From a checkpoint of a small mixture-of-experts model trained on Wikipedia: a shared expert of 64 neurons.
Below are experts of layer 2 (counted from 0) of a mixture-of-experts language model. Rows are named router (the router's row for the expert), gate (a neuron's input weights, with its number), up (a neuron's input weights, with its number), down (a neuron's output weights, with its number) and show model dimensions 128-255. Each number is 128 + 24 x the weight over its row's rms, rounded and kept within 0 to 255. Numbers have three digits each.
After each expert's rows: a language model's description of what the expert responds to. This comes from a sample of Wikipedia text that the model never trained on.

# expert 25
router:103133163107155118160115118145126111097122122117110166137139137095107107157160093118106124113113179134110139141095150081117135116117149137111182113112150118096105121078155133126138095126128107135122146124118134136145171177157139111120103126164137102114160147085120141115084074101138123120125120136120144090115192131167181157148110133139130138065172156097132090159158164145131106103149
gate0:126106104123149171106129098165150152121108176127160104095122102110094169158103115129131079129079117136097118144126137104123132158094126147125139102078093131096149158095100088134125137110087084106151127162173142105136136120117172125084155137116107125128145128146138134139118129120174095156168122121132128116153134157117164145130116102083104159119106106105103172099122130156105130124166
up0:124087111107126164107144124114167146101154164113145150093109152102182079102158123119127147115119143128177129127142103178136089147125108145115115153101114120099132132128137143103125129111170172124099157117108134150091118166081099111116111166125164111165148131124157132133135149117095120125113111103148122137139135108137097137114109121105178124159108133107130137142142127093133181121142
down0:091078110158138158141121145158142106112135160115122144119103108145126132097126111123141174138155125128119166178129122143142163131141150134085135135169105110114126123121107122165144125149165132133124117151128117088160118157144086099163158095111078101117158159130158115119147114097157131167181170128162180135095107134080116143156163075080128116133085134095150188114152129168112145137086
It responds to: Relative and demonstrative pronouns and quantities opening a clause or noun phrase: who, which, what, this, each, 400, two.

# expert 60
router:138117128091141124153109101141119147136143154110159147102116135102081106170192155129141154128111151149160100115136126095173123146139163160110126090095122121133161102106148097118159134104126122114143111117130133103118132173115150106145090115136117138136153118112103134088079116130158158156122125119049100121115153116165152125173142142154102145075161136085144172182128151151101125140193
gate0:149112107090118132106158116139125130123113133144143138155118109098109133140174168154108109111121158152100112169113166156143121158150108159109146093149144115142146140122105137119102113105127148140125136098139115191152181144167093108135146168149149191115115130106133155153131092140131090123128125142115141122090151088163118144079091129101134118182131137126150118150123112109135123110144
up0:155160122093133141143112138134107086170112150169116142187140097110131152154170140132146145113141128124103138140111183146086159128151100156077126111161171120143124133147103158126083157132126138109077144174152139165161170144123107122142112104110145145117098127115094130110151091112118124148105142107116145083100107093137097135116098094148118117168146113099115136120112122134123140097152
down0:132137141131111131142140112149135134118148135140129159132098113172144137140143133108123104086128116143164099104148137148108089115133133090078122100098154108144156155082134176121098127102125100172135136137139149151134114109149091120123122149116095158087113131129149123118160139148130137168119092142142175159128093102133173139108126084162132139124114141138121144116108098122113164136101
It responds to: Final year digits after a century piece, such as 0 in 1970 or 2 in 2002, plus inner word pieces like ific, rem.

# expert 18
router:111132120075130129139137106122101143121146147140147187149148092142110103171142117113114118109093118087115118131134124116153125113129079167116159072111143076088159144113127092099128121125127106119145099101120105090100101152121174118104143161125109104152142123112119150137112135148128117140096095122072141149100184139184124166133108132106129141093175160112149133148124110158127102141132
gate0:116157136111085153125140136156103156157177157119153140127146110114100095098130131131122126125092134125155149118152150142141145110147095164130106113119141150079096137100127109100093079117126170142167095099129102143113099109148165147123130134134117113157138143150138153131142121107168088117183113099126161152125122132130099165160146105110123140141108097109088100159111140126080136163166
up0:149126113173131148128080145117165108117116163142162089100118110081152192142113119160124166157151121113114113129122112107104163120109149123093115139171076127145106131156118140101113166116129098122124153132125126165167146124098091115135146113145080113093097093136105116140137126115100136074114134147079104146156107129150140146127139151138114110133078104142187164133118137138155147105165
down0:163140133145088160158082132150130113120120091145172089137135147138094112121125115131134165146116102110101110125155139132090117147114106163117085127121147083160092156082088111123130142131145155145128169141124106146113115120103145140165129130111081067136106110135166133129152097100121134148114090096110142129117101108097155163151086141101110139109101116103164176118161096139169150132165
It responds to: First pieces of split words, usually after an article, such as enh(ancement), amalg(amation), sil(ence), plus -s/-c hyphen pieces and non-Latin bytes.

# expert 23
router:130108165092159105151136104120089145128124173116187149123126122103112144142142128091123100090101132122135089141104116113183144132114113160141118100107119155124118101112100149067158140155100100091126142097099149100108126144121145126088094118139122126101131161117144102127097120127131115122138135133146122163091162167134140146148152117148129115085150131118099107129088112144146118116158
gate0:132130140123126088133142120118110098118111095117145124186118119142143125136167127131144098096150140155103181130137156167142142131116132123108167130133135158118146098125134128132159180139163172142118130132177105164140134112110126128101144114135136130135168160124102143177136104132097098139125129116105055144126171116091141129142094148156109135118141152061163166146138118123119137152102
up0:100158109160103164101125176187169149110120122142097126113115138107130139121110109141126177149158105084137099150108118100102138145173147109116171121147124109139116149130140127101137109061103100167117084078111124118107145162141109068141100136126151112138123112138125117122143094154137122120115121096131124169121133149149109144116130109090160065124118133167163131130109148127158113097131
down0:091138142158161117114122145158126125087085128148119111071115152113137120137128147120107127130112131137167122143125082119136116139139164133103125134118162134146146120174093104179124134053128166124113131111148102151162122144110129102146101135110144119125117139181117108158145115109135189122182174132209111117156137152118067124119163142110119126136125132110136114127106185101114193135160
It responds to: Pipe separators in wiki tables and hyphen or bullet markers beginning list lines, such as | Year |, - Olympic Games, - Underlies.

# expert 2
router:156142127093127105092074118130127178128145120098121184091117130086110105183165123124148105123135110117121134139073108127097125130164134163127148077107102135147181119136124146130141135142131091091153158112157092120099115137080133133061122140144138130130152144120097151111079100132127127134131116113131144135094136135157158147134103140151129127111121102104119138162097110150148183129127
gate0:153166140163139132156124137153128134160120120100128121129120138144112118150142121139137102131098080128131104133120095141124172108133121156104093117124145181044083081136098110115162122124106103102072066124120121109115105142159149115134134105084112145150123113149106116150131126136101106108127129128160105109157111132116125141132168147190127150105120131097119155122170149117106157118087
up0:149139178155142133100108142135155135137123110120116132115135144138100110152115127097141123147141104162151121133159092125103172092133162183106148089110147166127137097099106140088147105091110093166158141088148124127106142160152147121164131105120138123118093118099094147123106133124137086145140070130136136129133178165134154137147108126148131120133119127115090094136133115128154145120110
down0:133135141122087127114162146105154072143128129122147103089123124144144129156129093117102098100153136120151142121069182147141130134141114171108137089135088093130127114114134120121134135129103111128152128085096113142092117106122097103137143172170114133137128059079148105168103141146094106098145116140127114108151127111189067129090125142129134138151121121094128092081150168123134120130181
It responds to: Forms of "was", "is", "were" after he/it, plus opening parentheses and closing quote marks, e.g. "He was named", "Talaq (1958)".

# expert 53
router:113130088122128099135074090165186164161118126134134150148098126067132102113126133133111132125145118097113137139081150110148149132163108098134157103130128132110152107133152126095144124107136119172145114108117131106151111164129120098106142150132112098151141117123139123123181101117139156179123136139103140172142174111105103127158119134117124121068176106142154129125122139150154135157143
gate0:136132139117127171111153125115129071086094125108117126127129123142158112170155116111132153116113102128125139151184139113113119140083157142116115119105131140135136149113168140135167144095125086147131119104166145143149147133157118162162142121134123128116112131107097160154093098134139159103078153125098135159141150118132110129117139167099148122158126115138100152123115144173142093122136
up0:148179163119119129111134114117132150115142118163154127131138118140133106138106138123131158122115095116096161103102084125107100107128119172152075141112092162128164188086109126102153160137101125125131114147118107153120088176118111095119119132132120102163162119086137099106122133150119109152102126171143122142131148148132129145119120124140127119141181097169145125113149143141117147082160
down0:101150134141094116144084127155113152122129105117102099138136091142101115089087140139135145137128108162114159114104111124166109121137098109130143110111114178108112114084099124143102130143123130107162083105143152116119134141096111104105159144114140105136168108098133166082125160142102137111134084166123118129102171111113125109133116195138081109145136148136154143130131114100135163101156
It responds to: Assorted technical or institutional nouns and formula pieces: reward, intervention, program, membrane, mathbf, underscores, ±, plus Chinese and chess fragments.

# expert 11
router:105112146139144108118131080120143121101134120122124189104107070090117097104136107083136102119123110125112148138093129105148112139106121127083180136115124164135144116132128111124099157132143081111107120110134124100131086159130123061076122152143131124104144153100146123122164097151140128168130151123045123154128168155142127159109122145118120109137140127141149136147135109134125157139122
gate0:130109104154090125109112119161061111116147170133102072124149155104133112127111155121079121095143136115124137170147138115146136149119142125150139102142115167141100149183117126113160172122085159135127108154155114121117171102159086125122146125119113163110146148135123152130091131095148175145134164138092104112094127153140151097121164116120165123128117110104103136113139158124146173150192
up0:112180117142094139115129119098129155125116108158123147142146098141083142126124141116129151122111117099112157146110098110151145125142170152109169131135140136147102154164107113136091133122111093115130128135131099106112150089177101107102159150146131110111102138135144155131127099151115115187125158145146141135107142120128153164142120150153102144131132165136141134150135107131133104161082
down0:124119131093148105158075117069105158155145129152078170121132104142134127113150139126116149128117142156100143137127144176118123149079139124125131146123121152096131109119133144141094142055151168102126135120131129122133129091126109129116165138123124102133136158143119157112176110106142114107093099112124153136136116147076094159118089105116111177107145132098141130145104079109126103085152
It responds to: Word-piece fragments inside rare proper names and foreign words, especially after a first piece: Cart-ag-ine, Raj-ag-opalan, Ploss-ig, pedag-og-ues.

# expert 21
router:111150136124129118140093107117121127137142147066145138131113141135090115121154124092135136147117115153143114161132172129131139118114145114090157100106110110093137129141158107115151135133129109147170115142125079125134161173148125080100096148165148099087137112092126113106053098153142101155114137124109126118118140169158110106121115135124147121122151163084124150094134132121122110116188
gate0:159117149120139148128145127160130154135164091098149137083159174132136141138119126087167129117095070149169140121104109145095150080162074138100175159160126126126113089113158098135092095171149118138165117100151174109140144142157137115124114135131115120133158106119137119109133087112123111099160134145107116116107147129133134105093121095150147124130152156182140128129137129135109119153131
up0:158146105089162107173135110185179120089106123153109151133105136127138114136144106124155101136170101136158110103086136105162127151105156156149084150133111160113119161117142141117088118116128134075129129133141154118160101111102103092138139142155140138161111060101178105119125165132107162126100109133130127139116147148113091149147127133134081165084136159163191153138161100101109126144139
down0:108103133125173137165125104128083087138149121156137140150152077132127106108146123106109129088106159124145181149148127092097084113097160177124140130105125133110118183124111157108085114155096112134128086103113141110094103167089150107124119167114106132119142131134114133156103173168164098099144090114110108075115129151172121112144123174100142154168115104107096136145157157115086131115117
It responds to: Common English first names starting a full name in lists and tables, such as William, David, Rick, plus city names like York, Chicago.

# expert 0
router:100115117117126110119151081108110133097174127144148163123103111104122083130165125107147156157147125124138132149086095106109115102116114107095146102101144103150161111127147082140135147169113116149130142139145129117097094183129147098123088135153139091121149105068119138141112086153105120155107119153100098141121179170166153134175079118165102095083175138120139141089125127151111151149147
gate0:100100090152082112131123094105164115091138104143126153151124112143152135082126118150137168124139123101143132165137128132120129101146123107133144095114079122120180139180105167110146138170164100148118143112131109100094103128133135133176074094119149090121160167144097108088097086168122180144118147097134128093109160121119104095150142126105142106116168160149143135116102114139162085122155
up0:127165135175130147118138145119156087167124095099113097115157150139138135134086139100118111134115153136144143138130126110110147139088125140118115157107123145154118165137166108120153124113136117091092150158123131134126110121106153171125190094132137153128130178152155163146107138101135106120127139154113139160156103133104132125122101128134129113191095118122134127145107125147151127095110
down0:134096117147090135153107115134115142145141135097121136140126161171152104110116124103161129121092148099179110127120171113158160133121124144144142091179101109114135138129096105155146177089093138135119125116142147148148148122135115138148094107112096093119125121081092133107139098163204135117125105183080090125109133111179141142106141107100157136114151104133150142116152114109154132121109
It responds to: Words about entertainment and sports careers in biographies, such as film, football, television, director, played, starring.

# expert 13
router:125132112142150125144120096123138141104136151128166143127134119114081088155139139133148135120148140135122152140099133113123119139129117115143164090104140168112127141100148111122151130154103111154126099141135119159129162154139104108131113116127123134156132083053135153100090125139114123127122116087063145179121112149171156175180097157098119133068168133068148117147125104143143146161153
gate0:113131115091151153151144124142110129138145125095109160128141118201158130159166180098101123096129089112193113085132121064126111095133190071097101150167144116168143086117097170159100113129184145120142108112080119110166118147110129095077134133123158083125114152132147141115117147120133115093090114131077149136116145106131139155113126114139153111123145160176105147119111118133139130128138
up0:138111116115138081149140122129132171138120117106142100144165147122154095154103179102148139135137116131141143164102093093137127123106120130113162088115143105153137177134142132121115150112147125128100135148106081135122137107160100137117115120139135154143139139097098088157131139129145136201138139115142117117114139162135151108154098170110123102125119160127145161087139104150104129106124
down0:148127129167079114157114166079137145203118146116102159084129133112087116120095117127127123122095126167105113113142121142114136159106135110142142139167170139122091158156157109125146124129063152081115110139151115153140193144088090083160124113113145143132130061161147132097136121140080142144111120106162132132151097129123102149169136128138138136124165121110108125091140139160123105135131
It responds to: Topic nouns after the, a or an adjective, naming groups, materials, institutions: soldiers, farmers, water, military, railway, church.

# expert 38
router:108121141102139098148131066135107141101126124120143145143089145104113094133134120117119127125124145157142121135095161099121121124122104161100147106101147132090133129105144123126163133101128072122114118126110157126101163184083137145101150133109128119132149128107103108121076081128121152148132087136046138105120153131171149154131134120130154109115178145083126136139133131139138144135152
gate0:163124160103138127118141142138106156118151156146135149101125162125153145168118121125129091146134152115075137115128133139109096131144199133120135111101133099146121105087149148167154146118129072135113113118149149108112107106122095117139172177149109136136108096128104164142116080113125146157144164118118141108103117146152167117051091134148169105117127139128171138130144104147118102090121
up0:147103155082107131112164156153118092150147181120122101114080164115116112150137130112118123125159131129131157145143148134133142144156117116130173125140171121121145108091104121128134096107120133121117131121136126127128137119121115126150123077127121114064150156144137146186089081097126100133158137143117143099099122125156134121103109133167114128110105107100137079120168139137089094078191
down0:168117133123116195101126135134074139129136115138146105156131135081112149128118115176124159145098161111116110126108119093135129116104073114133107129129169111144135107118101147149178125147134114131143114127120099125089150085136134175146144103117148127091114165136153123138131124108132209119124112140141151067098122166057089142134123127109127092116155151099095116157147115135140131135129
It responds to: Number chunks in tables and coordinates (000, million, 020) and row-ending pipes in vote or score tables, plus mid-word pieces such as za, ce, li.

# expert 3
router:133111121115137131090124070137141119151132115113108177141143115129091117156158149099140154082118103148089109134098137125113112131128116137082165030121149131100138114112152105137142118140120119109152117076142111092111143178135173093099095125128153121146157119121116103115102151143170130154111123131071130143126177164188159151142127131149134130066160136113135104136156117140128135174106
gate0:075137106143133118116125128132156150122130123122103111137132120185136122161108143144154094121124114104171100145110089114100128106116136124085112119110068089149126101095124085095120113106138106116098128109083176135154123150113114139110144144135152116150142125139154104135128153147132116099134123145129127097143146125146122131071092099133202187163173113152118097133133101151094103160127
up0:125105127121145166101097125132139105163081110108139111088080128108113130120118166140110147087134190180077130130104140146154139106127172100107147142123154114123154142126139142097108120120114127125138146134112092160074138140128097099160144144114174154107110123109132149120143116147157120150137096153154071108104154113136101143133162162117086090112095159152124146146105093085161126133113
down0:130127102129103119115160088131132116123103151109121142098093148109112118142152130091123137130159128150137142126158124141114173129121143133141063134150138122150135173151127125076115134143072157149158134179129150118127108143138137166166127132154078111113153085123128158160106092133074158095156093129122137139111127105128155118170138130153179150132132120136147110136146095107189128169119
It responds to: Sentence-ending periods before The, He, In, plus section == markers and mid-word pieces like ling, eng, amb, pre, settlement.